{
  "n_layer": 13,
  "d_model": 128,
  "n_experts": 256,
  "experts_per_token": 6,
  "d_expert": 64,
  "d_shared_expert": 0,
  "activation": "tanh_gelu",
  "moe_layers": [2, 3, 4, 5, 6, 7, 8, 9, 10, 11, 12],
  "router_score": "sigmoid",
  "normalize_top_k": true,
  "routed_scale": 1.0,
  "balance_loss": 0.00749,
  "balance_bias": false,
  "n_groups": 8,
  "groups_per_token": 2,
  "init_std_router": 0.0343,
  "lr_router": 0.00232,
  "n_head": 4,
  "n_kv_head": 4,
  "head_dim": 32,
  "vocab_size": 2048,
  "norm": "layernorm",
  "norm_place": "pre",
  "norm_eps": 1e-05,
  "positions": "learned+rope",
  "rope_base": 10000.0,
  "rope_fraction": 0.5,
  "qk_norm": false,
  "attn_scale": 0.177,
  "tie_embeddings": false,
  "parallel_block": true,
  "init": "trunc",
  "init_std_qkv": 0.0429,
  "init_std_o": 0.00841,
  "init_std_up": 0.0429,
  "init_std_down": 0.0042,
  "optimizer": "muon_variant",
  "lr": 0.0144,
  "lr_mult_up": 0.645,
  "lr_mult_down": 1.5,
  "beta1": 0.93,
  "lr_head": 0.0125,
  "grad_clip": 1.0,
  "warmup_steps": 200,
  "schedule": "wsd",
  "decay_fraction": 1.0,
  "decay_shape": "linear",
  "final_lr_fraction": 0.1,
  "batch_tokens": 131072,
  "seq_len": 256,
  "doc_mask": true,
  "train_tokens": 512300000,
  "steps": 3909,
  "dataset": "wikipedia_en"
}
Below are experts of layer 6 (counted from 0) of a mixture-of-experts language model. Rows are named router (the router's row for the expert), up (a neuron's input weights, with its number) and show model dimensions 0-127. Each number is 128 + 32 x the weight over its row's rms, rounded and kept within 0 to 255. Numbers have three digits each.
After each expert's rows: a language model's description of what the expert responds to. This comes from a sample of Wikipedia text that the model never trained on.

# expert 33
router:127117106146130104069165115111142127173135112132114199091100135146091163131157167136133174115159132073081130128135086155212124144116099110107162134157105142128123135121108075145092145067161154121158101089102188128104112135126115133123133124165096100068117110080100134172164145144109112098137129129156103180039184121086139060105132133131161169205209109081096197141144109119110108186119
up7:176141094121150111117173115115184110140101140104125139152169175178089142111164188080183107062129068131144126130067134161157119168148144067103149085175141112163135110177136145150180113103121181117159093106132116111181160134117115103139156110193095132153135125046123098140117120161106158077120109143115109182130139119089136064155190154151087153142091156062108121133154090140081117080082
up8:153055190116139123113071150104107098107126170105082169167140151075077108096080182118136171115085123095123137111162060125119101139067147130131111152163109149075124124133160158115116123170198160135132146128088176146137134130131108111128155143120171187166126154085165191073097138098126121175104139131085184076063128122093136091098181131175100105175151130132139166175122152077133165114119
up9:184141067150138170141153110107147102125094088163108227127155113094087147080148115128198105100204153115081149067171110127183117158104112113111117134129080138165159104107115120082138166134138128085136137116182140092127089112146057109113126134173155176125101132120128140116110097137127126136153116194052138137125158165146113087058187135184144134187105097110080136167114133129111170113145
up10:113131079064152123114081164084109155091109109161143140032121155154108156147127212146130112059180108173139075117135168165100131129155119098099100140090125130168135132147093119129169097079166172099178141109113180146032121151153128084131136100149167152155100100100149110129153151128136105125128153126136163118133178154069141068093131168139162114090182120120076141151173152159091148164137
up11:083085110141167167107143157135060187137111089093094174096100131120104150064121132206151151128179115123131128157147074123063066132101149094133088137152149173145123064139149110165130128107157144079156095195162076168118146096158158092157154157152158115162102077144121111154129142107084164096103143169085164120200144154107136160136097134127160164115147158123059114168120091112087146095118
up12:087123151110097114097153126146112103132102110120132179135125087132130111122123139176113108173124193071199187133131114182183115089148179150097160159113106115127110150182136055087184174148134126123159132140108135121075172107107094075082095121181073091116109120122092124110168187164151112045150151116099071165119129099150129123122134171163090162084138138101096129160099213141107123147117
up13:107135125131118210199139084097119129188151127136086183126129063111062151129095168112101137187095078146104075151115097144161091080091104117161112109160122078147118073169120143095136133130152169165141093150094130138106156095119087181118178131060145135159168106165113178157173105130128113135184065176131159122118150157108145097086160144133116162127157071088170143118162132155091138145116
Word-initial prefixes

# expert 10
router:111069124127137133110124141093126128088149094140122127081147106080077122169182134146090179111165124095115117096137094145144055172109143099126119128134036146128123139161103122217139135106162139133141107110084149116132140146154127132123082114161119122163136158148130177181127126133103096119146198087031110151100195175106164161164185112124178138158119129063148079125139138111209108166109
up5:122089162140151131078161147131103135158123164130118169130119105192120128113161077108215130121086105096160126144151135127106167113079098121153169112195098111066140167051055110115167161119145121102097120078080120125114147153104216118108130078162123135180152197147110148126093165102097132116131169111142077192101154121098126128104125139125127091154170079118132145157096093125152177066136
up6:111159169149112185151143119052138073145124114122111116085113109127135115090115168133130090163159122070128073167134116160196058119082126131114167167072111116149092111148094137094130098144180131119082084136069180218130133182147179144134099090109142142087179159107106159117182126118166098153069179156148192103127171124156127175176110103113149126100160104109120117117105097119139147114143
up7:113106098102114161109117103131121103072180166082076138116115172144115100086105147147105124169151164157130101130118105188087140193099153128110142179103127176122075187189127150147140131109155134189069136130130138107161117145229080159096153132128126104158121139091043133117066125095117112116106087123094104143158107177115134131110124096127115079221136109103165137128112186096122144135182
up8:120054168110064096069155130091113113074162135165133191117119129075132159126119188129174125114205065116125116113156141146149107153125155076076206149103123139092083109114146102130165133124169090147096138096127102095091081184192104112132065106142103120113054114104178149186142136178112141119126160133143155188108148129136151123179144151168144115134180154093101104136123138129126139123158
up9:165072104162133087147166111062161069111156116150135122146212157128123098140140064077114188180175112164194162148179132148107134161055138124129151089123088075105134146153093141117071158127080140159152113097146110162145146146184113124103101127098122104131146095149141120137142092106083163163107115094113075108104144177024134153174119098149137142108158118139138121131115162092158154149094
up10:140145149153094171056131080156119120080185174085096147128095144080107169151133136121117136185113162071125139113103120117097104142127073076164115050190103106095234153110128127170128134090156115153119116107150157137160102108116154116149144148073141074134162138130133168077159071100116141146178181107144086111171088096141163151131169066179148116154162125100117076131151137098137134129124
up11:111077149112114112129115130118125114091124098097131203089147186170171133143123136156151119109170146149138193161097138119175136142088123144122149176095128101076168094103085124159170097126093100138151156089077111142117122192101128114127100101123127146093154136173094152101096088150078102076147206170107136142147105157145111109092106109162100111164111190059147137128174160052133102150227
Adjective suffix pieces

# expert 29
router:096091110099076087105118159100118143158169124099114152127102088190084158178158180138143132059128140095138181132150096109179035165127204144057181116096143110125144141156106081159100148144134169168155125136112119122094131056177100130087096152109109094113110122119154132171137151061118119146239139121120173152119126125075141140115167132134163159152109123098140135116130125083121113100141
up0:098108125191169105164143130147147161112124100089112162107119126179111119050101118142151128104113138113134096158116114107073116127062194115146069130186103120110117113138178145154101172100142117089139118124148107142152122136105099133122092198161138123119142116087122130231194114115090095188091166089153123122095073107137165106178104166155097181127114182164155105138147149092198073131096
up1:165223141095109121122142134132138114122135146148109202131082138137099150100146157150155159132119143114134160117116149107095142112142109129082140141120085081185119124176125107179115102169133121172140120205073070169065179097152113126073108150119131129135119130066157118173173121097087110139081191073150131088141169085105166140108093101133111103210179161112118091100099132079072114160119
up2:157113145168117109141134083129130102190150100108087085130190109118094146194147093146135125161168087088130154134119084102122114111124203177125107106086162160107118152148167136142139143102116127117120112149104091153106191094123135171124212124153162071188105155096140086067083070103116065195142105100054142148117130079093118131169137144125131125143130131100185156118099129056119159142095
up3:107113074094130122145095158124094195138082061078086141122163193094113200152101134119143152124105116105154116111160109170128112070110146139067101170109093126096178202167124113109182118059126158122120081129124133126069150077122201107173166120070074182150098093071113150122139126125129137138136125136133157147147125131092149144142137156187096181146117124180135147175140156152143109110096
up4:103185086087107147093129143056103081145131148093124158098136110103152111105115197157163178117159137119143165105092134180171125108084132115097111119124123106102153186136148071116076144188121140107162113149081127125132122024120100136168095199169165157144134142138131163153129109168190141084149093148116113105114084063128144159135164103152168166104161120181146124071151142144111122083072
up5:085082120147100156111138150109115123155137129130132135152081119193125215146110106099151110021149126156124161123099109073170121175151115098136152075107106108138126151168125118141101184154170168183111137104122068128085152082162142116085111161104116179126120040171136086165141124131119135118177136209153206106141096175112111086124112080147108109127129115119150119136149101091167112151086
up6:137121128135132138085152141115144190156080150088098062121095159106117137170119118119123200144132119125151121164067104102148107184138115126065178078111157130114120104074110162154099163133149215139063090123090169084115150097119121113168114189133124132056108071111183106158141075143149143109174139110099191167163145140142164082166149163119147152114079180112126092113164112171117114110124
Table row-initial words

# expert 43
router:126122146126111140129097169089169115158151104099112124130081104119094210183171140194151132138195104139129097114063078168120143206107135086139156115140115169113131138115123186170125135083111170115098101106092111119102183114128112122124126182153171091132184096092094104105099141151142160116166148125109123169092175138150187145053151071153140138174092135081106129083057130116151109101090
up5:067111121170109031151163109096092206173122105119101143093111120101146160131168131129114180100151182111155101186089133159168161129156114075120158174124109117225088123168159076123142166068099178039126131078114109131114148155119125136132071155133156172099120161070143132141132114165130135148157150079109086111133141102138109152124138109143140133150144154120086089092096174134149097127121
up6:135134128120104136129098140104117101124191089124129098040089152123111105191175141157125204144156094112106112129146152146098067115145154138128124130166111187097130111139178161104090080076160155165141091129114106105098134143065167094124135165093212129128145169123129068166092149156120178102175085172137141146114166160173162088071125116127116083144116094049102153108095130126100135084162
up7:130127179050151100102103129094126126105152101136084112124110110147134122141130112070110154121091175082095052117085158131155185169095130105102193139132117185147139206136102100146176125155187101098116119124120173119159086155085143078115131110108147131173101135178114122147139101141142205077157113135144135175094108152170095070088108115129183118177112156189105066153119141152168138138166
up8:105175162131142103116115158173192112089165149116106183088097093085097174175158194091133062143157118142091106152089123117122131159087119135147158100134092127124132114139119127175099178119062192108176076092122060141112110086130070052130141129123164153189126188133157095121134121132166200112101112097149172137120114121136120133140116126123195091157083089132157087147126103106103145084136
up9:174107172112108118180114080138214167075132118134139089086088190060083065139133187098107162122133177147106169142100067081165142159135114134142185092130134156098089160105119134105153111142160126166109093104161175119094121129121114188118077159162150105136124126142067118081148140141137111089125126194107194138136144185110127100140157130114143103106083147160137097142105133080110174119180
up10:132114106106153107134100164067110159173124177132095107114135106171133137166160100161139089097160221142112116087076115096117152159117148162129119118197160141106178157120088159080102160119153076101134118116129100212081123125112140111170119138164119124130105102107158145075132187115125091143155121129117083110200102110175161179057164087148129153187056166099149111089130136140118117109076
up11:113147132112160114103138137138118133141156090126152165119107141115096182193089150155155137151133113172116124098123086134150107188115064089186077075197130128084168124104141104164092140187091177165124137158173155079121092145152117166105162141137140155134093066152085127110107118117103171174135112156129175131076113086129114130086159087134151165185189082092110061086090171142113143134063
Word-final er pieces

# expert 5
router:170075134122093116109156102068176110138136052075098141077126087225109142156213127142098186109149159112112128142145082167142122130109181127084168136127107103143112146157146070131118136062072128142161083181142150132135149145180102104108141096118136056145143136107115131139173145083161073079185113164121126159115127153109148150157140119129139109117143150118174127097100094126198080130140
up0:091072097133074126154108148109151047187140121101151092152140133096130135213115107185144162147169127139155149165153086100117126101184157109122101110116161113096087167104112112101113109134073101115113136085138160116121152139159105113123155095139144051143134115196108174142125098094157151090197118133119132165127115203111082134143098075120118139083156196114191185102119158145124068129095
up1:175106139144157142122143086095161149134110129101104143155121097099101155106113040128157143080133088133160137098092122150156217060147112063083120093155116132131160165217141116163135112125128149116132119166094178124179105120117152179157157045128104077101120153132157147135150086080150117161108112150134137175152105120107151133076141119181169064144149081160161129122079150135150062155095
up2:164110093150149153102138120124188067152129114133087147097138092127130103071137118168108137109154143060147135095162125120140095149062203179099175138097145118139063092139136095166107156135102113098100080142105145095167115119142092106161111093158155139145211130168132072092130115089176125070143139179125142168146139141123151128116054090134197060176152110145134194113105085119163127146118
up3:156063143166177139076211110081080117096136068088103099122173156160130133127148159150131139142156121127113112118117108205104096122143115115088115161100102127137099115124140164106114098116158091125187118168156108185193064135128133112077138161175152110118173138106123125171103246152118105128119147150121123150119152139177169118091122124118146136138130147167118099093167098148120049162062
up4:149113148122117116141147069115173105121176092102159109137181126125139100157182117136090196069153122104121130166105160143169168125187121120088145138061074162139153157127122184143096133121100110075199111170088087061129147157103080169156114154148134068146120117120108186122095119100110075114078181148161158169081149138120139124162125113109123087136129149146196076102110095138170077147099
up5:128140161118143171149081144100175149145136126071095102114132099110149147121154144137190159154098160069186178065127105130165165082070130137110117064166108093099092095218143179134123134192147124143141124192089170114135103150155077198141151110156101135124137131115117178164164127102156075100135105113163094150141033108136097098110139113125191101127119099102126090105157105134132113145118
up6:181013136128111115166132157076135117101152155116141091102132177130121153190172089137109185115119113152104141097166133148135175117113124146063114147130102115126145107165117138184096077098138111157085100175106141147105144122114125140106131060085127108145073065163118127123128117108135118069214149137144176098128091108144120145159212113116170141084110155115168165075078159115157154113156
Place-name word pieces

# expert 44
router:114113109081085103128117130107140151121172112102121157045119110149095177134149145131149180105114138052121076101147087149164102114092151105119178133138100172154146184157048134182127164073103145115149081204023118123041156120161120138091107141169162129150150068142092164126120160141134123138151115125137126133141169169107156110122124115183147157189131112111135148153084079131133145133136
up2:143151122121138096078118103125123134205177130158151121096111105088155131183102107135141119139102192113124059134097124167150122152154139128117146108093109206132147103090116107127079117120082142147163126096152140157145137198131099157170131193163125112138175140154093134127139106116155169107126083158180154188161099159156109085098090070153110108156192057049064125110125161167124129094077
up3:103098138068075084105099127131151123131119114124099183091121149153119206159125168150181145115083150108192121126087132158109151115118112135059169121140082105144095218187135140109145139137100116097157129164123130160026110105154102117115109140140115094128179108127098121137134155165174120167141075127143156107167124093135222166146096132142072167160085156161091122107120070123135119086109
up4:139127126103105070089127158111090140140094148132079132140108115145109169168140089158153126140141114078109108140126095153108141085096061186133148108074102197134192153114111158120168129182084125092099123161106128111091114096192115127180169127158118119166140086076148128178070154119111188115152143164116182151158100111093099131134111195138112166217132139138112098127091108058104196114131
up5:144078175148091111117141125111169029138116108104124142090136125083149157130177155133042151126104135137182128150106109095158142117101095143155129131158106143122100158164094094130144146155133177167092166109069167068048101073113132159125173130133147157142133167149136147087095151142117172136116189097152129168189130160140084113166167159116164160130052108056140146086113088157126131095141
up6:165113152141127104135109142128176114187099063145100085088096077158126148167127168075180151107095167170138076115085154121053149160114137112126188108136159183118209160143090135112105162096124086135087076169125136147103120101131132088057160063122176134112147130090099149177139177141139142112165064124113143139128149160134122142109042141099170153129128150140178141151109120144132089094144
up7:134175098077133182125146133159201114151147115103125107128140100095170089179073137154202130086103197167164093092174115103110109193092093121100143179125106143064135111101126070089081136174100130095119099110136155103108194156121099129128047112163152177138126142084172083138108148131104132168145114146092144133174110122175128091096164120150148109182104112136129141103187114077135143127133
up8:117129123091123112148101129155071170052133102125135114121125087128120167089166127160135166151099127111152113147103121131192140140096167158085121128152085171173137126163146125145091161086129130152203138162089152117080076175124147072129094129185120104033062181142106089166141107152137125116120117155095107181128155130151121111076226128099100135171140115121153137156179138102104076088081
Capitalized word onsets

# expert 36
router:072105155088088123128111133099193164150129086086066173106139114166087184137167125168146131132154152145063151096150097129135129142127080099142125135184127083133152107183070064124115143068094140187112110108149110108144123123124111106147100135164146110188109146071113157132107175103074162076161161105133138163088116167151152126106180090169134195114159063144085111075100148138108126168144
up0:098128150145123150151159091137111139130098093097151103145135125040188167131130162149088091135084169169090093194177148148173152162169200075098189082084123129161108114130080160093080138117172129099127100092140148151138133084164067133122078184123130140133140099110140118101125122132184103125103098139075110130145146118176127177075082109121179120145169154163096135130177086168144108167099
up1:149092190079141157085120100101109175105120093054161126096143105170121123143123147115076192127153084149116120076155116142142166081126156151123115133110088142109144074201136169134132107168180173085103106148137156099185125131160119131106176098150163114081130123102172150136149168125175138107096068174089107039156153078127095068119176115126142167120127145162099091117126169114123126176173
up2:082081175123168100122136096165155145128082113159112111104143051130123166126187106131108113150144161087150098098120143111160110141160086121114092157161129077165148207127150133143173038085053104112181176121161115129107133122161077091106096150153086093150077150127084078150104111121111153124177137175162163100168107147113143139097100129131132080128157105171111124061191153138139150152162
up3:187169095117215141125115125095188148115122160167107179081091124104124109088090114152120146106104074079088139093130136146114153126113119140140083068171121148175167150165103117185149206156109097095155170100096140123099074149141085152176106092170114161181136116128192110155150149172119096097125092071163107129139119148138159117129098125096156194140166075129163149095100143092125127093088
up4:152094069107134186119067093097152167129144082101162115108079139129167075132143139188184094080105126122160145139116109147136128146137132113118152151180153110129198141167109091136133191143107086083163134122121117131124134037160153057130112175115181129105105108099132143083096170126141131146152130175120130109108134089175168148152141154207116134179112133114097070086097099136146097156051
up5:105179090117193131180141143091070209105088134143116151144119115091150121162155124121098095147110135090126194148135118123122113177120084151117070054076137181162130103117083082114051147150104137195176095108094153086130152114129129104114108143098144131112093166107131078168129105105125118135118087139186150170104111078106149139133204149113185160118140143069139143103101173152140111144178
up6:127073095109123116106068122126143154145124111074166152133173129151142182125126133164062155147124102158102126185065127057146138091142165151066095144077073131180109103191061147078157127127143195138146166117096167134139150128139129143134126102169163101136147147116157088129059155109138097128116126164075153111133127100152102096098144126117116131116196129136085061080205120165155156125090
Clause-linking function words

# expert 56
router:132089117093094106115137196139146112222108111144105142065161082149080128115164191086130132152109160115142126120124075119124112147150118091121120066123109136122142176199122080200073165077040186136171101161138172150126117110203116103084136127138148117146125144159115142124130163114116107125131143125154108181118175163139118151093151133124134143175106079109169098071095106175117106089149
up5:080049098159112162141115138066150061149122146152141152182115105152125171098180086064113099194123177141122174162139109117135073169133079129140160133136121141150085129198174130089122154053139182104109136136128124201091133162120112145147076130130076127072145122147165113134136168089065142139096141176138110111148109087075140132149117116154166147159147147090132141080076133127141146147091
up6:128087127136095114125159191149126134156133172133130158085117165145139198165140191089105184051096095143146110185130063055132145149151116083083126097161130122123158165187139092139111118120093130101169148108120156145128127079144076116137103182103152113151173085105147180128150096081183131170135119098051133114145103123160095118098051129159186113136132113110117106104115113135055130147134
up7:157126141184073132097164152167117135071135119088138113116129056162164112131190153120100102139118154102159132122151087119149123126136113088093123156086174163125137177109120081146123068093032187130100145115174144177211142124128124139092040147147124123079123137119098179158130128110107155080111096141170162171104172144172100098139179124165126158147148094151165111100150095164163087142137
up8:133105145088103142073150134142109086122169076098127112153137094224140153083105054156160126154087159134087119177121082132137140151127090127108124109123135096126084136182181137150132141100174207066123137136066147180139130144131153109169067119159112113133172121097161147101091128091143102101156098136132160135121107156166112118098189073125109103118120103191155116084117092188202084135117
up9:169145140112144151136107161121127160140099098111148075112103176091123076154093172091134066093118191126148163122101131132139166104093086171116148097116087114072188118100079110176111138158042079135134182099115111135140134114096178061114116115139130110152117140087129143125122173170147105122115157175082168159087128124136128209119144126182113118184129098137200127076140109143179130061150
up10:106108140085172146076100132170163103166140084160081113110123127114110099111039140124128085021130136073103138128094116128131109167119120092121119170138164115136165128172121105182087159130157139122141139164079096135128089140122156149083083117137172123143111115137165130172101218111164154135088142159144080196102131167094160125147169146109162142144096168215144146137167124092164113180120
up11:161112144092093146139148112112064114114127133055104142049131170172131108173077069154162146132197128150165080038157104143135114117117148108103188138037126175132125177123169141116142142079124173109138131121118128141130110145142159089157118061099098080168154188172183132156077144095136119084102139158129123157130108114142146147111121131174105127215121143165129149143127117107104095123128
The piece on

# expert 54
router:158060159104129122143162094133184131074121027110099164075092126143082150170174170159168149109156117068099090094175090138146125165119072151153156125153151114116169174141101102112085179127070164151172104134090139118088128122140119184086130112135076132152110104105100102162098127114119149131160144170139199165111167150169153126153129117155161173173114120104090163091093122086089142118151
up1:151053156151106123118095114155138162070145130114155140119099092125136145185171126108137076144144147082095136054186111125137134104179121177130117107174086110120131142086107137069117152111136102140073123111118143130112126100146083163149173173189119144130112128095098119125103056080064162179139149126145081185098118140153128092136133168187186187140147067156122147140103145198140107065118
up2:157124123125063170113161092110147066164175072183130177137121142126128121084115096145146144145150176119140062140164130171126124153032124116101105113098103139105144099144142147102110183093096160126136114101140111167096135176103088147141119071083111176101107160116107110143091191125138176121123134146181134170157176041167179097108136123181117104133114075146173148175104111089094175123120
up3:150157149140146097109141094170156150105191131195113164104089106100121142135179172156175109149060146128130131085083162083120095168181095110150174074124131137113186153128115096138077141088135181163162062162135131162108107131135095166078105122130138136149112137147164115122082133134134159077089059151169142147080185088134148176147121093095121097186132117143056166117141119124069149168134
up4:077119164144102083077175135089133141128091107094129207127159127146068111120097177156131136161129165067127143128125119135134144113091136170098186109175081158070153094127112094085177135222108169130165098159129120096138089174156121128116135165172070162166152075091121164114111129133111140149113094183169170169105181116141153124087162118135096144159134118119126154162125074124065076133111
up5:126138149124164120122186052118131091122103104195145102074135120091141156162095137179126088129139064125102136130128147124138072070143092098125123078145112038108140117140157087176148136060110141112170121087184146192142115144132169134178137183091117099126143128165120137107219113131091115119155113112137185128123126153135113171100141102110146109135174119128163135111137077087130111212190
up6:122177187133151161099130104057089048153121124139215131113093139101096136174142134176103163106159126092127090040158100132116152126150137149108160111136115152102077117120119133136143207101129158131116117181146114169118106116147155096083182131075110183086140152148089121166081091091104135136170108112145105126123122127159163100146136079083197127146125092107065165114096147066090119131142
up7:130127079123111128141132187104176160075137161105097091097132067145156178188098145147186075117127161150120133082070083086095101154141139114097168124157137143114182179090168108088155104115156122145081076122108095147161124166141137103163228165122078120157080144113124093179091129133155129158158080117157154123109104094138107144118142126161157149134110151170168181151101085055143150125160
Piece hi, pronouns

# expert 37
router:115097164122132103117118165104118180123173107123128091107154051191069130175140186159128074126171128118138124108098126070147136122135174127115153116193109125090137186092111116136140161095072161084125099182168131119063160116127120173115085101143097094144108143116105111181132136127164139109131148095089162124114109147084153168121127086195162160132155096117075180134096038109163105190139
up0:148124119130117141089145134122118156169146137136082177099185139135127169122078128126183137086123110140119089116158140068162096115074091134096119133172046097138135096145150105117135193139119117067117124097109163167087094085175178158120091129115168106119114110105120145190077121153119160145113135148115144145192131140071081161117168091161129144145116057077116157122104084124230138165068
up1:151137139140185092147144109120126121065120102143110131133202136159107117120083182066100136161147165081118100060107125108136134076051170118136063098138152092157155175093120125160152166103125165141158090175168143082100126141103164172182083105134095136117114131064123179131152101130115196093178077182126130089095093148125132128100144111121193131121147110132128101148105127167151065105170
up2:109083135141147117126116072123140157110161134141139095069159112125095143138143136110086117142158103137161113141148192085071084186127172094135064068122045085157115191143146111146140181145164158092093164122124142121069100184129113166111114095131126085154049152094184124132157142144157124183171152177114070092142139127098187121116160110138148137127089098110144183081072121135160129100125
up3:137137199126146131170125150102109089156182101173131152102101133143100103186100137140120081162132106112131095098144108145174112113103127146130118110168104150115129186065203141148149170113143157082104118141138079108120098071104115089175106080132128129103147103104102163129128102080140178114170179153105126098113064082121146177159106108090145165193117090135106117105055136101133236131078
up4:112144146155082090124137111109180180187142102177190128116169167110130061148155182147123106135155155070088060126148126125100117102116131197163157103138115096121156168112087119159156109063125192148085125129151106076115108098184162124158064155143100097115138102098139153181189171147100113094113154118123114112087126140070127177146161165134141099063178117127122157104078145094148120114104
up5:110081130103119120092132085107167093119119116111133096138133166158119145130121147149146139097109105086148116162143140137126128140149159144181109084160102090123086181128102144133166167189099074055076095158159083177126123153190170130173087111151128143115130160111121134121134114125170130120161051095086196181154102171146066112130162113159193130099120083144112095043145166103155114186190
up6:155081130135209159176139134108142125099149097080109105165105104155128103094129129123124146160130139172137113172152105158128185118077162146136108124142070162110159154138069174137118100080119147198116123141133160085129124103114069129135100118108061114120131121099161102143093042101161129074111156063173087163159168139139152084206195118133188110152184112143121111186092117112132116121098
Accented é and French

# expert 23
router:069058135109121103091148164058139129189168034141132160134126089203074184160149144133107139126143152095142100125118077098186076181059141133088115114135148147090148132124107098155106155142143168149112139128128177140105146119180164158077085119161120095144102080080166160189135125129144153116173132146111165156124109137078201171135099119123133141119106098118112152099146106148165130088121
up0:093046111174149174109080159125132089124179149121115149122161131133113130100185087161137144110216153124134154164143141110151148122091107134139087154115136127210174116134085078125076179139160122119134133084144161099154149142090096135106135169107077169171119117057093118140143078067141121048081120139130202167161161123127115112092092101098106170129116188147112100156155119173122147122123
up1:088147119117115141051140177133152102152145115154121143186113136176129110152150111047121156125143141157089125132157116160142173116054099126119117163078109083104168123147079163106144150177112143190175113074114122136136227123114158070112075124160120157113146137178138153106094150107101109110151081082160140155123088053161160087121135133170158088163140177135137087140157161118086141076150
up2:125103142122126079115139147127153102136164080106161095118168158159143141110081126205142125090176066130110104219097096118144128103129117166189100120118083125128148101222106140131102138145174158110143174106133151140103134120152071106112143100169163106079130111142195067127119124156106092087154147080112154160083018155106103184129095152124159107166101153119119146080140145109100153114141
up3:101105160135102136105186121150169081206123121156095167149131114160137118068131175147111153146126130130103079131099053159168099109163113164127106106176097125084142137123103071138163133156166112170090149148115110135119118170171167034152115147158126086103143054129124127153155133172153176198155126148152112111144132145131111112111089152102130142167119080151090156140143131055160029154121
up4:145093146127156121158143169098154098185112087144113155136156143121135173110138163131081181170132193154168146090074156094106089200131148054073049192169077142146078091124144174136109120117091157149112106094148098123109141079137100152131088143089144140099150152129119200108108124144179127080134123141083145135153134118155170093120115070162133171096144106168128151188084138155115161140165
up5:084099141147125157087150145098102100157161102120141144130145096169125134133114093123087146158091186089116160132194139168149082112076106113145105074149110156129123113102129106053126127122118124160122152062055147097166154147108124154139078153196144121197116101105166174131087169131151165135127155184114225112112152129113146100128101152167096118067177126121159161085086120137170111084192
up6:126152116159122144102118171093122175136153079187136129110157088181081148089117154137138105138111185164106120095131128102141085177104167130157111151149140150131119152071129044109124126076110155170097088106094119121161181130160128114115086148126071175124103059145083184123174119073207106164095122171201098136111150122212142130151164114143119138092128130148102105099137149057096133135110
Nationality and first names

# expert 38
router:112122131119100136147100070096151116138142127142156156120189142142111163158140195178110157143160105092111175117098124121179075166144082067094121127098069145125184143162140155146106134110136193130111115097069175177128138124159107087062133096168155128099150100085073130129158155129122164104132143165099164163099113168142180131083145045134130133138157057146073111072069108152131093124163
up5:101138144163117038119131141143138149148126089123174138146085197170118102193098112148132118173129167057123185179151130105212153115137107102171175142143118120107125148105094092203105139128135147157146118135104135189103110137115095103127097088150132133118128134083151178128149136127137140116088177054164175109095140109138106091139115093063171079071107075107134108060116121143146182125125
up6:092109144130089115149137111104151192167142103205113103082154146085146143094150162146126147095090106119117103083124104132154140193125108147063151135107151153144151130133164054117134080135166184150092108135124194069183079133138198143110110084172181142125130113121119116134150123114113170062157159100097177104110044125168173133079123135126111139177096100142067137107126143188138106139156
up7:161137153128126094154136101121106134142197131170091196115188129124143153205161149176087099147118155132152130153126137173120100103139146110094112067061130120119092116127135131147099173124131121159125139152076152106118157099139100088115143114139130116083170079200163166146153099104153133121113108087150084094065089101136222076043125071131143138161132097150054165119112109140095166137143
up8:146098141135123126095105157142092138101197124183140080112097119169085149157155184141138134147192083112084151134115120081183098059069161118104136140150148089158154087125140125154119137158170128143116188091089084074169178164137111091123137107122128150071132123110178110186147116123130073119133152109080166173176125162104157181153093100108152174096127102135073139142109068121179107073133
up9:111202122181123168131157097129175107140170099096103107122118123125086147150175124150137123156104112190148139152115100140126124134053119151080100124112153099098119100123134155153093108037143097105128064142115164140105153162127143171123087167186096108132184139119113160144172193128167116102135171144158066054165129086116154113208116082097163130121120156124083144116080116187114097098086
up10:106138115133117124106105025059118073109172141090157147163156148102110134125120169141148127157199155144164114162161141115156172162106157107106138123070091154208164165111185098086047092135160128141051113098138175127156125117102124140062121146125093099155164073131127156126095111090123123135164140153147131116139172079166101132053131170154153140119170166100137089110112134110144128151104
up11:143129110187129102136058148141131157125132095035159145139152167108108104141152124157073170124167146173122130131092188092140088136133171105090113137147116072189124184114096159144086095172121190118127094160131079115119110170134117124080111168121165085102127093141114140133155127129072158107130157159108160129041102095122215094120136114123157097195161120077137148131096175158083149143122
Inner stem pieces